{"n_layer": 8, "d_model": 192, "n_experts": 48, "experts_per_token": 8, "d_expert": 64, "d_shared_expert": 0, "activation": "tanh_gelu", "moe_layers": [1, 3, 5, 7], "router_score": "sigmoid", "normalize_top_k": true, "routed_scale": 1.0, "balance_loss": 0.000205, "balance_bias": true, "router_noise": 0.1, "init_std_router": 0.0262, "lr_router": 0.00102, "vocab_size": 24681, "norm": "layernorm", "norm_eps": 1e-05, "tie_embeddings": true, "optimizer": "soap_variant", "lr": 0.00392, "beta1": 0.95, "beta2": 0.95, "grad_clip": 1.0, "batch_tokens": [32768, 65536, 98304], "seq_len": 512, "train_tokens": 389500000, "steps": 6479, "dataset": "wikipedia_en"}
Below are experts of layer 5 (counted from 0) of a mixture-of-experts language model. Rows are named router (the router's row for the expert), down (a neuron's output weights, with its number) and show model dimensions 64-127. Each number is 128 + 32 x the weight over its row's rms, rounded and kept within 0 to 255. Numbers have three digits each.
Before each expert's rows: "raises" lists some tokens whose logits its average output raises strongly, later layers aside. This comes from a sample of Wikipedia text that the model never trained on.

# expert 33
raises: "urban", "2", "1", "add"
router:165126103146148081112139154149126083160139160167118118095122127105103103160162084099133113152185107148162139138110105040151194149169144097124120130130106177083094122174142145127137109098115134
down4:113151170153092153117144102081177154127168139139079147126132122154138132092105115211089139132133112212110128165146094074146154151132113154043120145152123173151123174148093157101123106144176106
down5:091151078162130109125090106147122143188140151138148155180132142155159255126120120087133130101151080089115126136164100130113145134105144147130147090112157186055106111155128150123118161107156054
down6:045115163090169108155151083132123093133125124104153115150061164156148142100136174124145142109101136103117175118139143128090132107087178109153064151141090114133142112117137146107148118087113107
down7:084086146095107187117127141091129182150072118154073136087117117140105139141163145112146144131070096098098083066145090161097088145096113130126140117192080133130077153117090107103218119096121071
down8:099170157073117070113150163113058109138193127101141161082172176162089225122102121144155104101145103147127149136210087149129127132132137118135123110146155160076162137140118111142103048115077109
down9:124088166162154060104116127129129097143162174084160083077097132123140065174121092086161183129092060165111150158186134089182134173145109167122090127199118157159201153134117140096166102137151141
down10:155106164189107115153094102056143115111116080221118091137123096119137049176130117123147151194157161109123178107139094132102142076100140099131080178086140116108138101085098158137115117145150145
down11:116084088174124137096149199192102112140113093147177181156142150135078058112127118122148091128120111125146139164135153153103093151134087156113154174151113096166107160173133138121129201103123103
down12:137133078135119154087158161115105174145112110125105120074157135119072123128161110147104150130147147077115107108176129115104123157153127126164175150121150125136118088096134131137164124131066116
down13:090097133107156116130116111066087169109112145129112195074119157111124104128167148125089130177110148148062076155106136102127123120135125080134054140147099116138112127119036097124188125151127110
down14:071134112155126148140111151170154117122140127156070139161167127090143139065148150104155130146109125157150171130150101126104104101100116122117105131123185077096097081083171160137126079176161195
down15:085141154154135085104121116096151112148098135159134105068189126163112124112160129117133138040134089114103186106140132182180106077097096146098101106144123133184121137141068153147130155136138174
down16:094131161075155068212079111093109128101147128097127109091135131113123086121100110195167137128137079144120114090131096141098116117168176050108211107127106104143144126118080151187155142186150173
down17:119137170125172120138134119152137075138125127136205190165144148091166105111112130129135119114145150113085121137237106175120156069099126177179136138112088114161150170100146133105140201152162126
down18:149104154135129136180165074172127132085098081062197161149137120081181133151132148162097101148135159173130111087143209098064157113161126118137087137122135116142152120156116100160110109133114153
down19:151065146104136095029143107099094091073160136113131149160100091210089178181161130118110117123116135144129147091125136151179125039091162135132084069147135127116101166133132081139145099138117161

# expert 22
raises: "or", "at", "ax"
router:123126165187106145102144146120154114091130130111064133052083133105150166126153156084126146158140190138104169114096132111158130135170126110104092093076121117068121158107126128134120118140040187
down4:106135098098177124074079148181100172138129158149130107209081137078130074154137135155102161147151234142137148128145079132126108118094151140086106115111109148093166101095156134127143151085187119
down5:130083165095113094124125212115125143168140113148107163080094100051125147149131127123122113132075138145141111134134101102120164125050122132098132113084161154153122151121120131152120132154190076
down6:130163093132138123115121076104117122104157132103160142157120147121144119131167098163184151085228129179137104147141149117159155152134111132121156189159094108116125096167129115112151086147108100
down7:157109131108173178134128177151136120210162121160092101134123131135117120058107069136139126125150137157142124173176175140115124139107131149202093115187082138123118155097149129168076122144111121
down8:100143080121149169216125115128156166080117145126147107142104128155167133094157143141158138185128106086167119111122068145156124122133097105159120121129169092144122147112149147148087142069155143
down9:115129127107189108225078139114135154126150130125135097101135142100148095079141155098204151125126066093079163158147083110154164072130127149177175139121097187144156077085123130097123141143103130
down10:134116088179150154107091149078149071172124103106179062127092152144125176092162123140121138077146181113123089103106138146097114111200098134129132180161211133192103151153138118095158127080133157
down11:193105121133076150143131151173138126146134068151117125115117122070115110127110101148150074141054160164125126116170153080078189198122090125084124097124082167134119156246130095117152114121151099
down12:133144124095233136176093139200129071140093115137131106128097119175097104149109116131164131102193121083126063103150139098133105062172128184107082102117206106140194130099053114143131125084116120
down13:105159117115114076132147132097101159176144130118095147139159134082115121162124191145137138089122154152103143132063089148111161146159102124109155128127173108163144146105120169058120116132143163
down14:119122179124113091156135120169115139133163117124065151105113163135127130083169123089163147132062081124144104100097150172125108165125100109144169137154105153168164088103151134131066095154178127
down15:164165087096179121147157174122156129064113195095117132162151123097114188096145071104095100152184117137191189131076143177062149152175111138132106104116098108133154139148138151131112122120132112
down16:139110140097130124182179201106090178109139197165155150159104162131138050071169194164126108132082166131114173103146167132148129117158076107117144104083112152163179103086072081106124061135149157
down17:162130114127073160128093169163153148140157127161118144146096118141095110104103103116127111171135155154187167162110097116148071115112121152149055091134129160109128139067123094117131142126132082
down18:139131118150120200065118163151127197156137142085138169137125087138052166136146144124091111045084103135150127119140197141140133157138158109141022164080151070087152161148091067119153122167141091
down19:087069172110122141092142108128147128213163146089156133115124118133118075156123101192169141113169105124121091119181143141126081163105135099048151040108154109059113131107215120174123169138134078

# expert 14
raises: " for the", " to ", " to", " of the", " for", " in"
router:069143144105152091081154126160098109111106140100159126101150182077121176163086167150123149118173118172109143168064127129150143163199117089156079102137108184119112095094104133108110103127073144
down17:181190053180188121154147137186133141127130156128106146128161135099092058114079105126094166114107142158162131151110115109164135125133149128070156089120132101132082085151173098137135108104119126
down18:086068122149148070121174124110173116150125082122135137212193150131090121127108144124069155145158125132103092125075122043062137134130129153149110115171118132085131128059106179116102138110148148
down19:081164158169137061105137163085161104073119149130113111084176124133126144150121075143174140054110013117129097102145104090111125132165143119142175132126200159120101105105168133159129159174096133
down20:118112191189081163099140126159186154147095143141143127139125098137137115128129118113174087078151094189147122151128141117107075147107103161108124159097113145123164151127153125109164160106129137
down21:086156188135128185181166089085126128083135068131088120122069098125124202101181123116152155096135120101131138113144140099154105100080073166138186152156160150147134110122130110171115151120140129
down22:117113150108185124092088132125146124099104160130166171161101136145129098116043138089139117147165071119103091177094147134093103133149151124157138133114145086117144117092128133143166144184173143
down23:170166101125067112127129141167074122124092165175150101167087130176157131145177137107099176134085125109136139143088105167104178164098025175143090112134138075117168150140108043085058111109156169
down24:116166130141115170128196107173146106136076149154070132119118155070165095164118090145161139058103094074147113155103134115110123102077158187164096116137107172092185085126088125143157053145158111
down25:093155114094126127155143131101106126118080062121195159078142093157137106143132170099153069121160135067161136099156120141121086107115069185099060131076157129110097116139039153198148157128105113
down26:149124158158129148090139060167075121162136120092185149179067154096163162159113081081103120144179163178111151161141176106117123151104018100165053157144178063190102120117143139164143124121111135
down27:080152072084124093125097138135138198100134157082084141127103121085152164123172097148121142097107138150177121093075114110140128095095127157092114097137104132073130132116097142141138104115089174
down28:145160145121156140152135124097101115117153119127065190159138108124108115115128164110137162088137076166093134117112167121102157134139130142163140161186169107109159125193140145118128125123192121
down29:139084094065124111101098065094167158099151162133155133171131124130152138140166030100156132082194139065040107139132124158132125125144126148136122146135182107138131192099164117087096125118187159
down30:104182068133093147133107069166117180129114079163136143081143170187129093099212133070134161115122164089139155096177162089135091136091128174135194116132150183182106085140108182127105130137197103
down31:101083072101139116151122118048111148116130091167146064120123168178122150099145079146124110126138143075112158140158157092166125102124192138199174111166155176137098080130120134119192216185141134
down32:141106126070155069134141168141125168093120092112125105106145139119104129169128162124102133114114170148111126134065085133077163176166168159187128164118177138086084144156169131064153099075108108

# expert 40
raises: " to", ".", " for", " in", " with"
router:084116121156114124103067150170135177140125166123137180109181113120114168163156130160073092144072182155152097152165109100137134117118110093107112115130105135137128176116108163109118122110132121
down2:134090119154126121107101066146098086147158060081152123121111157151076120130178097160072111130164094138085153157214129083102107093087130146188151136124224084148166124150130062116121151124109108
down3:150126199087122157181149060129106132103137087180146129148111136140066129106097102153161161109093161170146169131158163084146104102076129185146139069143107045118152147155039124132148121104140108
down4:071107090158107107048141078124164117158160061146082096112049143165139119117163111151123126106123109114137125112109136115116107126059116123133100097102179107161078089116105076092134089154184127
down5:140137124136129112098126140135115170098142104069141061155079170126154185106155096143087107116084118131221089074119128066136110180078125159099080199130127077170157096145123115134132115090136125
down6:109100113139132091156058110088130158135089175142073169117132146157115101079141146127175135129092104157097145094085123156095114168133151083119134172167151143112187109177089152188167104117088077
down7:129172159139195123190161146133121144138109086101216129112158087174118070125134136172100129146128130141133122148143157108172113118135159119102159120153156113114087093165112167119152121097135076
down8:104089100193020133118145157137112192178132140089161106119123200152145105144148103169112104141109106071115170100128137127115061091127103116081077106113074186190087129145077096134117112126068074
down9:147171166170126134100150109131128100061111211125082123087116095150167159099141149054166114095066104126139109080090168128167135067094092122238178125120132123122077100148174139147130141139137195
down10:149090096130162141165131130101138101136075093040134116120166145170140135111102123080066133135195170106115103151147117148126121164164176065120114138133167152080082173154130148101123135169124168
down11:157167212182139123135093136109143153164097129095117130199100152101115135103073134116108153160076127185104118183117056098123073154118110102132102188175107111117130113097094169154100197196107111
down12:072163153141153169109097165146121134122009132116139119126084102149162165119113088083178127118114091102102080150125096172130141121139099078099123104163159172100135063176139067108162179146151140
down13:090171086134102128180109107078157138146191148116145079174127120140141133006126105133103169178161155112054119164071142110064147102143157116122209164145136177163132105155127101127155130119078159
down14:156104146132112114142121159111160080178138171125095159178140084098126122115121124086104121190150148165124154122131106104077112088136091065131135159105086146140137134181122132083115052137171124
down15:113126139101115168086095160124092104089098092175196126140108078098114133125158053112140127164119108109144152136146167118191115069078142099146120148138168095133117142167114145126167073160167100
down16:189125133097097111166129156136094066138206180160129147107132157084155103092139106069140122135195129135080153151164112165123082133102095152138111083134148122145180127147071106139107080111095129
down17:085125125096121156147125091118063161115124108147134093132085114174123149123123139110139106102119096109171127188197154099138085116149143136115097141080073092131179160143182112135107160111170081

# expert 3
raises: " A", " An", " Ar"
router:120134104144093135094070134150115180084158092165108166094143118151115168161141154160116199106162191161137094137146114133120144127105120056169144141140133176131169127136120216125109074171141125
down2:161203077143124156143155080144098095113158087116124112148122099140118169101151194117074069130136141143135137143102134135106075064125174139103130139134148130157088107071133160103086188150109117
down3:109121170130143161108147154133158123107105099124123200104137095139140150146070144143154114109159173113144119152127129138140134140125161112147104141150091159155135138151142109152119177142118073
down4:132162132165117081112164100129091131174111142131083143169054097078140097146132138155100076110108115111121071123109134141121093160073116129111164157193121144140143189174056119103130129142153168
down5:186197150080166143193154129086074141124075112144100129113132157142093117114123134155110131131105091160179195129139081087156073134133124075150170074165117093115059198088190129129095123087099072
down6:146140081157152096227150192159113123166121159089141091099103116134163135113131177059144159165176167103110157117160101127120124064167129115148112154138111092096087078147130134060138076139106053
down7:138109120136118171158121140110132124124083233115110109081165177109139071147218076130180089178082116097144159149177140093135117122092148189128170187138119167153128135102123140086155120122113107
down8:139099094106127145151127181120165113169103114155139151217111122103141138116118171090164152202108084080119087122099123137091161113154080168126138105123111124158077167105140065138055161147115157
down9:167131119129089098129119146159109130149144116169102113120147125196092141107093101184128131165132097121128094170123088146136153127059145076130187142099137145108154165115137120107170099090143075
down10:099124113122092112169123103113118160128052193139126131140152161115125118119120107099119129128109101156065101179117124140129146160130068148125075110055140102124122167157125080038118133138149131
down11:090094082052175143051171126165159122131121100171128116103202133141123163135149118121130108185104113122150138053093134084116098117135189109108097139100086147107195151148171128096106080079136057
down12:136122137084120123105129145083085166133087079129059149109155109111132153155173148166054144093096108095186127139130139147123143158175102097163150089126160108119174107089143150113138141092117142
down13:109155156153156105114097133127105083152146156126134128145104112121140147122115088105100120147164129069067156218158105160116134119138151034076089095198105131098101070138132091143140165139132181
down14:097086127100110154151096135104154151141184117170120142128158177070187156092118130114135105103118163132111090106134121134159123127181150093112209105183106141124169137120189137128134071087160202
down15:115097112157070186091105098158104104075175057106127170110154129180136154120163112128179112113125141133196190116100109093100218126085172095151182111171119118112195085128173133182125110112078158
down16:114114174122109137133101097118118162115145187135119114107163111144185139100097154068114122106143112170048101138085108109068156137120153100070097186171170147089166166192104138146201103139116142
down17:106118098128150133074121130151062150099131122098101118126104176145208045165103128132148133122141101104125119148117143122114139127159168123144049053176131105104143139084144183147121155115177133

# expert 25
raises: "\n\n", " The", "\n", " There", " A", " This"
router:130076126177118131088114142091101093092162091126089141131096138078168108158151177171095133101156148142067127145083140093162116127163194100128127112146132106112213090141077129119150127177083139
down2:156150095156109136092180136126129101107110098080163168182103112142104079113110099141178150142212157172136199088147120160131168164117133151127121155084173136092151066124072100058147129141150116
down3:115164128108075158071082044079175115113193115173186151151093139165128125111153116141143104184052124145152149144133118097123115114103146165193111128142147147135130129122195136130092243110107147
down4:095113145142162166130184075169154081129101113066088117143129140120111124173173102110144091182128094155163170173175142123122147084110113082057099134099172126122101088153122171117138127126126148
down5:120168111078095120127188078092091149127149106032145131156149090057106124154109079143142167187159153080175082132154146122112143107104085141147165106126106090112113111122120140142057115143118155
down6:120084137109107099159148153162138174146111119128145176113158108111119091132133111142136151193105090092107077188080111143163120139153158153107092153134066128084137152174124150111208120076141180
down7:156182087145099159136149147133101129153173126183133113172136079111192100137142132129111117154151073092076127088097146078141116182141183169153119074088076191152129129128163162099183133032194103
down8:136153133081107129072128164139123174075116132132087130138123085104140122111128132064186135092178130164149120129132122153086151131151097146106144116154069147147070135172107114166167141089128095
down9:126164100138165164138134103147112108191143106126106105101166174165104138149175124089124162112180113194164097114099132167060102123130110122201073105088123125136081114116049108141188118113136088
down10:176112204082145088126131191117185112087109082097129098142128141182165159108107114071115112133105129112129121106141183144151073120132152081131166126148166144160151161154139106146117148129072109
down11:101076104192126092152112189137088132079186057150139131141119135079113137159079140127175107101130187140129090125134098143131161177101110119113098079049115074151120200170172188111140125157142092
down12:182112147141138126105154104161134141113155085177136127092080114159132101153064035134140163131167125119106086126199159122171147103115140168111071133099061129102123124092172129080153197141143135
down13:070159129084127062117094176105141120120110117137090151128139086116203170110125172091180109165062151121125123156194111122114108143121130110127130108153102107129127184101098147180076095129145112
down14:080134132079121138138122154156110121148170110088089165129159134206132106131141103151136107144103083073135175149146201120122074149129142138179110059102123149159117062117188109062150145111140063
down15:125153094158141170123170121126160115157123116127094097102104081128144106116145136127123128136128128140132125101149131135117061113109142109202178076166092143141140171072063151092108106144110123
down16:161110112103107129181108115123097133077120095162146155144126129109106113135110187125191132138118112145140194126123090134127116068140079103107143160138128069098149157181117130147126105110148156
down17:191122146122149109108119194173090210082059109130183103113127123149173086091148127074112094149099179140164166115065137107140071208102129154138122109176149121149142136099135148153108090137111079

# expert 35
raises: "ux", "az", "ug"
router:131108127081118093081118162123087128159145107188120146124161126109140109130081189140118163120148142106139132158133052081104164163240105058155140095127086120180156092153166157087158128086119118
down4:109111080160109203119171132097113155101118093152126085115157141185193150160140172126076119131094147109046106139112064123129147140091108098112128138137160134167112046147121118083166113154115047
down5:116197118138107131152119129193148137181134095132150086171128094150097139104174147101139104108073121120137147192173132112096139154162135118178167075140145133111143171173120171154126150113157144
down6:077063152095168138158115160142082130094071110132175159082168168155201087123111176036075103100121138142133105140108123156081136158144107080148120122108059133183081149087108131135190124142152055
down7:133165122065147140093142134126158088078133101103116138084118142167079163088125123149139083133141111111144125098159117060153144111102164123164152184144126152159052178110152108157114101133165115
down8:093133134091160106141113123177172131083077108125182158157085107121123083111162171108144119129123137156120132150156114151123058107178072091117159065146174087061124116164160155137067147146102110
down9:169097163100130161130121144163093149132107144125141150102092149136164076129160110172087126146147065162119089122104141128167143198131151172104086123166072052193172141142146109127142147100137104
down10:153159077132090167112149141042096146158119133096055107100185161117136100104128105071174129140120131163118166157153149071135104180128191160079130130156120139125091119126155118123112099121227120
down11:162156113145190117061101161136126131152129120146122077157162106073137125191087115130145156137115087135180052118094152057137153090159123121138063080070104071166150111141142143141082116163181141
down12:103146132094112106175098150117097133137073078156123090153168108162077127146133096146169151171138129105184147142148112103147162161132180168111150108109151120124102107129182085151099149114079153
down13:105045147192136089123107083157101131124110126136141069161147141111174187115131112160132203141141174130103108090139165112084174063161156149202141179126139086123102130116136084115091155123114129
down14:115108121157137134134150185117169057095118151164071148152089138149095153105075133148030194121130124088183147111100101093100098139115149143091145123104163118193161057107124088124138092094083115
down15:121084090115129069118146099167183140165107102051111086131147102167197140151118117142114157109089186145171101120106154093123113106134145165199142150081139159137175073130117112155152121169151125
down16:143133075161106172191101155076113164110135174126121211153191159076047063156160162103098121143123117116073151129089150134167094110135148107157117115189090121157198136104102182093138103113117122
down17:125141124137159120164078129121146150091155154108146145082167148126154137122162105035143147132152114108121181120130133100139088080145145119115106135176118071150104113161136213138123110100164050
down18:076114118129159095176152099131144083116153197097142160138088147174180152133113127127099170160138106107165135109105146153131118088069147095159138159116082107091181134107131126131165089141168132
down19:136168133132110155134104074147087121124177056142157065119103083140128133138177152148164130161126165142071133115180169138120126107179095140127158104149109160108133147139090103129078133149145081

# expert 19
raises: " and", "–", "."
router:105165157090138047131062140120107144088174124077156139140069122064100182169100108107139119142153126162075092172125098068069116166114116116113089159143126121131103096154076137170163093112105186
down2:123109110149103130067120083129104139127159137084125123146109124144121170125178128137122089103071111153094125121151086083148141160101154088112068063080170069173131077126142151095066139150147127
down3:071060133120201136122148129074158089110089195058189171139069152131186112111118122094134091122127187193112119122150171135163141144137131144130096174186128109105119190157152150060090113086137061
down4:156156122169187110158154109127129108128108127088126122107135141108158152053191146141157132135090112129106098138094198142095081149109153088136148125100134057154099095104097120052091113147164126
down5:151094175177086143119143163163166079176130110126070108156133089146101080172120156138165140140145154081082106164147127136195098157173175186131128118141177163083170164094121120115133130075094092
down6:160084139159207119138112164092118188173135197107166130188133132162141146111150117140151133169129150088090077156126147136155109129041118152127102143149082115136112146127107149139098133125104089
down7:144129159184156178135157176127127094106144113115109150058136075122130163134091105099096132125131174151106144169108173134149152139134087166083118134107090139105154109184114117140107133109136109
down8:149146106143149104110151131148131053077159119141153123127124121145158089196139173122179103156114070105123113086124157112129114116153097106056171162113143082160108154177175126190141158139090112
down9:148131152124126110152168128139123130176137109144099150222122151130147098077083115113075114085170135133101135113084129120139087112121146152177130111141130176106072054117159106110128118106095055
down10:137169098121112144096178077130149176114160138148130116123117082130143165120110181125138106125123161150119103136149103139192125118163160123105163091116119109084101125064175143067100132123117168
down11:079154126167122117178087197157117126120146125091172200071106088120166048066139119155145122104082132127149159170120113054119140121111138135088103134147186137135146141191112175152134097165101132
down12:166145124127123149070132172076130090156088144134062188116126085164152134122127070148151140114122115099152100087093156104160170078131178165112075128122183163130145143116134120148122097139101121
down13:096164126047164113129139140138097153186172107168170112169132122138065158196078121111106136103092166098109149160098135103117149156120097109105156103159086124082061128116135144157059103108186134
down14:072142062175160106121086111124157147164112198147137215194125106115153081108145116094166129141072055136141091170082111138103119195148142133128086125146143096124146125144153091156128101081142118
down15:146118171097131127171114169127167134070117086147175105195134114137159197113155124131150090159137115127170102048143154139110103105095124137152088130089160148126203099149122142152147137161125138
down16:148161136163102150087150119111112131055135177137072179134142137023140092106098128151137144142140098160110207108121142123153154103107123120091158137142182130158141135128138108140146089164114135
down17:168165124089131096107097171121084100159138106132094139168097087091178099145121123135053132163140175123125120149189086150137123110072068102139105129129128156159110166176137129062134150123150154